{"experts_per_token": 4, "d_expert": 64, "hidden_act": "clamped_swiglu", "head_dim": 64, "vocab_size": 8192, "norm_eps": 1e-06, "parallel_block": true, "init_std_o": 0.0, "beta2": 0.98, "train_tokens": 293900000}
Below are experts of layer 2 (counted from 0) of a mixture-of-experts language model. Rows are named router (the router's row for the expert), gate (a neuron's input weights, with its number), up (a neuron's input weights, with its number) and show model dimensions 0-127. Each number is 500 + 40 x the weight over its row's rms, rounded and kept within 0 to 999. Numbers have three digits each.
After each expert's rows: a language model's description of what the expert responds to; "gets" lists some tokens that make up at least twice as much of what it gets as of all text. This comes from a sample of Wikipedia text that the model never trained on. Tokens count by the router's weight.

# expert 59
router:478467546478466517483526524471527467556537550538568516528495567565459528537543557534529499539486496523525448539467538495537462523525565552534440451534549448534588523476481437534450566440490470475530460460545433451462469469454524564529461548480582542493469556535429535503516454522494540466435434494504452563541543522508479492507527532568528533504494463479480451534535553507446534554462
gate2:528529499452472511462512528434511533543481526479475524546487526565510505498468489549464441498522506517533463517485553494517499598551508490508438454524470469535542451498474463516401548462446452483481421517499442497511455469471515551510483523495542510438493567525451539536546440521484583466494415547481400576543502505584495541532487517576431474458535501499525484483554528603505523482479
up2:521517499496464497499509493440433537537441502419455454481455511461500438495447558505483417486531519511507486478525533573498485547565468466459414502530492512501495519460460475489479590505459510538470532472457512520538539499478466469433448456551521544431513532547470588563525531497516532530493497562483455550510443486580513536535452469495445480471523532522560528440592500587502553436529
gate3:486473540435475563511521529447472508517504557493511525553512526504549470519541505543452509516510409574449558484451548416512476584504523501502504494496507530628535513510495482520473520523441461493460364480504447582458521517543549533495461498436546549538489551494510463467546511529477542524535507533500430572495549485452526476503503551544504489558540440529525491535571548486496510501473
up3:525432481479465561527487486434471498433424527470522584548481470557558418494483484475445527589534436486450554479423540453500517549478470511509568502483506517576550503498443517536462501540497416502455370535491473533506440427518481487440463502513531495513496511512532422481540524507513517502503520542491489577478539423496537463468500524519498459515536466499518492498587483476532496490502
What it handles: Word-internal pieces like enterp-rise, mis-under-stands, and According, plus digits in coordinates and percentages.
gets: "7", "3", " re", "ian", "is", "–"

# expert 20
router:473430529482463525460518537464513435549539546527558526508526550551466532545531527528534534533473508542525468564470538445558483526520566546502472440530546454535584530476505447530455544473478477478536466454549453474452448490431532564546450550461565528513462565524418535496542462544458543471452453478505474559549567528501461496501526515560517538478505473484477463544538530494437532556441
gate2:428445474541468502456533543450490459517518490546527497564466559561531521513551475531459475495502521524603548567547519452547519546527513554505425483498572442594555493495488458534506525475491433548498449483507486436487413424479534541488474532508525521519509570548460525511585459509530524450507423526484507522550505493494475509567482536525516570535490431526466499492454527492486538548442
up2:411448455589491477519518536472510444492468454472535445592481535542513457512525440495436497504542555515582596504574513463520529540480501534504474514410524446555514474508468504516546447545483464575475492530507512454461421464425471498477517497548466528484525549509502546510566508482514506503521501508481538508545509446461479532542469501481483571481430426590440521455492478508497549527488
gate3:495472480421510516443567548458554496544492503502535483511462554542552583557513495537498517495439492528531456540485513508527462529494480563510447481568541466546526433543481490527477520462472518493498443469505488446507434461495549633557496517504564527502468566515450500514524438516485528432477463542423488508498502487475433438469521505525494503539528455462494414540480565560501558501409
up3:519510495450552489460540546445548461558508478484515389494454509510521534572487477507494525460444494485453475491491472582497522450586458508481497541539570484477495447519437497535512502482503562491423462503467473500496422474547537544603482452522540515464516569459430503519480461542469514480513504468423528453482515462431461483475498458475498559566541483512544493516447529442500559477402
What it handles: Last fragments of words split after a first piece (s'ay', ex'act', blood'y'), plus bare spaces before numbers or quotes.
gets: "s", " ", "2", " as", "al", "a"

# expert 15
router:484486550478464547453486554474499484539544536538554530522496551532495588528551516564515533552466482541526468577455544463545508531525563554536456465534535433564542494471491448524449541431473428483519461456516505449466489461480551570508466552489588522509470566537461502501526466506460570448434460499488475561539523519482481512511533549569559523518462464475445482514516546493426563521488
gate0:483524455467478531423501443541498475523545529580572519472565527514499554510482482529495430526458518515509508548538549550566546527503484619559471477504528453516578497448515465594515547449533513531504508471515471438532487493474554557515403521547620468484454510546468538459497474528487544494513487454518484485463530493484469476545539546552514448470529490416560521516485543491480531523494
up0:485531456484537554520509499559473509477464548523500499468612529481484559534470403498462394399545529465483531493497457527485587515474450546547547497478484521494538455427516467527511530476550543508474488538490454421571501532506604517496451492517534463466508430495479504471508516497510582501537485458482528483417540489494470483593507544534530436477510475462453543495455486507513549495499
gate1:470473532399513466395560464534526494480491541542533516504533574510488507549523573548530464480503428547502519421499534566640487544558481553506505486533529507549498497502444481543506565497446473461522446464534511537461511536538507585475444457532584546465472511496479495501505527511502490555468478475504534503470523530413480569489488485529480554502483567477571498505547536532499514523483
up1:469524539442544476529505565544547501460474516457514503456538547501522545543541505500442438475540424512461525441524548521579482506503435564495543554481446548504476414502428441484526524549463509451438457446488540557476538462553548570497475427545469541481449473463483483555478566466558516535491543460542555485469486472462490513516457541496465592496532543504556535519499480526466540456494
What it handles: Lone capital letters, especially compass letters N, E, W in coordinates and letters inside acronyms or codes like WHO, InChI keys.
gets: "N", "S", "A", "W", "E", "H"

# expert 25
router:480472521463476542456535542471494496523504548548539536530515535530471570502567513549507543511473451545529485540455553473543486542523544549514415437481527482584531532479509476558459587434466430479504437467535430469448456457450534551548484533461543532519488573549472496490527459569466532481450441458487448555560512525519452523503549540562531528510491482450471493531537558536436510538497
gate2:501486485502408502482489516488530500474472620472568518451572516471490537531570474474495477499476472531515520537532433486482532531532471551516527419503488503468526469490541535566406541464574446567505475497512552424519429517554559533488518506518513497462503522518478504406438505503458524436418487495478506508470447506485540568526536562504522481496511551467494523464412549507518518490405
up2:477563498469430436481555511482483546420478522503557577459526504527549505483533466507444421505492473557517501526578461508427570481499496516525512547479470520528543407494505524562411509450556519571478493570505504420553440455520487508473469496546496483542469492525535478474502565435414463510447488509537509526452480495535506539506514582540547456477511476482547521493531563545509523452470
gate3:467477535486477518486514525538451495453537547548529474436518517541507589515540479534482455480529509517484548490561489473469495481527497543523512456499517474545522579481436457560525586460558479542507469471511481503496439434545539594531486515529516576443392449517469534504543498477532545532379433495459503510505533541547550482495543478520436550455502499458500436533468532514495501515403
up3:542438502501509567514531553482534555559474487461434524521599562548480515508598526533477488519524515513447514478502491540484508473501488479510473484483542469406491453492547529534526580519444448513476513470542453598449477476483482547530549545450508545515453497533490432500596423467541537526532493513431466522508497553395549447482473518536500503503470469530461551503462471473497445549488
What it handles: Fields in taxonomy infoboxes (Binomial, Clade), blank lines before section headings, and possessives or articles such as his, their, the.
gets: "s", "|", " the", " his", "\n", " their"

# expert 12
router:468443563477469526466497526480520453541562546529567532521512551555448534545541534536539523531480488535522468563470534452562476534508541531511480450537521465534557535465528435535471561466453476497532458439547462466462474477440541562531433544457550527504447558547450526482524436547452535466446459487505463539541552535512462475516529539563549527495513461466487435540540547521449545551439
gate0:453499579441467533487531479469517476563514499609515532521501584511534550516530494549552542544474487531508523584513525473516476508508536552539432476495565466498507491523521495548395593508441480490528474449557512464461434413463508532555475530473518537447503552561486539459503435528490537477491439533457460551536504509520510543498542557534560486474524411516461456489518500501482557519490
up0:513487457535493488420531522534493522426498580479571550458544456567506509463529553485487467499464443522538465449407548490532582556505537498481528495553531518565577525469453451498548484459530451471519473499465454513573505561536542559514486542486544522562454500477452493519543535488510526468505487501540540545504520541504427434482469519537468543586519557431470575550502541512484482504541
gate1:479484494461454537423545575537516508520542517564497547515429529539509487495491505547451533527487419512540453502404505484526494519471562473511476514506570510501492522529493432584480553475459468515519443439548466438510490523516551576607499493490546481494493543511457521520517483548491575495499480530475493556534548482500483440538513542511553578500466425419450457561529541521488481572458
up1:468489500510495500492507561519571545490534438536473535465396503513511474508462459529408493486524411534526479463432509448560513494455500445440479494485555563463423475488471507571513521535445522517496451452560473438492531567504560517576525437507491488480531519499473508531487497547474546528501517531456545517480508437503472434579482547469538546479440457429458443515533510555524457575492
What it handles: The verb play before "a major role" or "as", plus digits within years and assorted mid-word pieces like Buch, govern.
gets: " a", "8", " A", "er", "0", "2"

# expert 61
router:443418540478468548452511523482519480539539520536562548490513541538477523522580538543528513513463462551489502531505541510554479511528575546559464474529536460549547515486507446552470553411504424473537478433494483471435467463457535568514438564478604527499458540541473528511505435524473518453479471475499488530531564512480481510489538556574559525523494481446496445527512515508443536586479
gate5:470432490475468550426547500444516520532581457519527499481519496500474484502619505490550471545439507476501452536505553539517529477524529526530489505535472479533494477455508527512509536469482490490609506407497561485433467387511534527525446529463602512504474510571507543497496473530462526490422423460513526543562508516495474522573535570480509497487490469418446479504542520471468494547505
up5:490411466523485487471509462491494539570565419488550466436506463443490453475593495456538443550461504483448479530514513576478489441503461505542500555564462509466431512483481568502535518497500469531569557467441567516475535395557469474473430468490586505503467474568551542524447510532498478513430488481512563496547489508487526506531519561487464473479464513438506474461523479494520457515549
gate6:476446473485513526525549497475535505589542506529537522507565559533446522531589582495524467561474562518492454610479518518549519507540512527524473503530493490486521508512493510569485534451436501479555509417514521490474514395499525554519441514495619513460445503583429533516535473547515544527481483532509513530518444569459478470511509520558538499478519499413483467513504530462461501564493
up6:511378466526509468503512453497482544588568457514536450435534489474485478472587522470543493551488542489461481566506491567522481439490466551548500546558456525467470498524500537485561496467486520529580562487465550533503535383546484507488440475487614471476435484572506516529467517512533515542448505519566550487576450518492511483543502536524509484484480533469519486474503478458488448540515
What it handles: Opening parentheses and quotation marks, closing brackets and quotes, and digits of years in citations or birth dates.
gets: "\n", " (", ")", " \"", "\"", "("

# expert 16
router:461441548479466536461511531457520433544555559542556531503510544554458551527557533549532531533485470542508464564466530468558475519521552537509469445518536445532561519461504446526460567454471475499535470429535475465462463446451523553539437568479552528510453562550432525501527459534455544467455444476494470538550545548513465489517516538570537537502514485481477449534534545499440529556458
gate0:472454491475545484504489478486516501501510502493480530515519487531441491468471519529535526426489413512508492487481514485487557525566545502487478513461530445524472507531374493479445518505531446505551474450549438449458473468502502512574494555386535451522554473506462625473467502471493536513516436510507505514428515479393513551503556541483509496505555505545494553491588573474494567536548
up0:452437528485488546545535537481479527544483542485504527552563554539514471454537580472458477503481438547514565467466548440474559525466559555569480489555576521546541469544561427533485515488541527542531463502547511487472449485545469496505532491561530496543387481537514471484584438512443465474476441487466472529584510548518510528451507505466511492587485479445482455520496472531464499514461
gate1:494441517484444535447534509488480519484518536510555544530464511532490535512584523550555561489454477576525441502434565444537476568471514494493399483546536488546509530501483417493484511481503446460521470527533504465458438467486527578494476528458530519540441534576440510505510471525447536445419469503516458544506558470491463432520497523542520529511532494450506446533549570542468556580460
up1:491564586441524535454488547464506410479535451519530465640495481525534479535462514492548453520544498446519506523509463541565508413484554514523569466507489437478495545454455514499446550488509541506486476459533426489472495552500576512546524466462512509472520487477517548458479492563463459503471486468445471532567554562440522537452556485490520486587492457475497510518493554581508514485502
What it handles: Periods inside abbreviations such as M.D., U.S., No., line breaks ending list items, table pipes, and sentence-initial In, often in film or music articles.
gets: "\n", ".", " |", " In", " (", "D"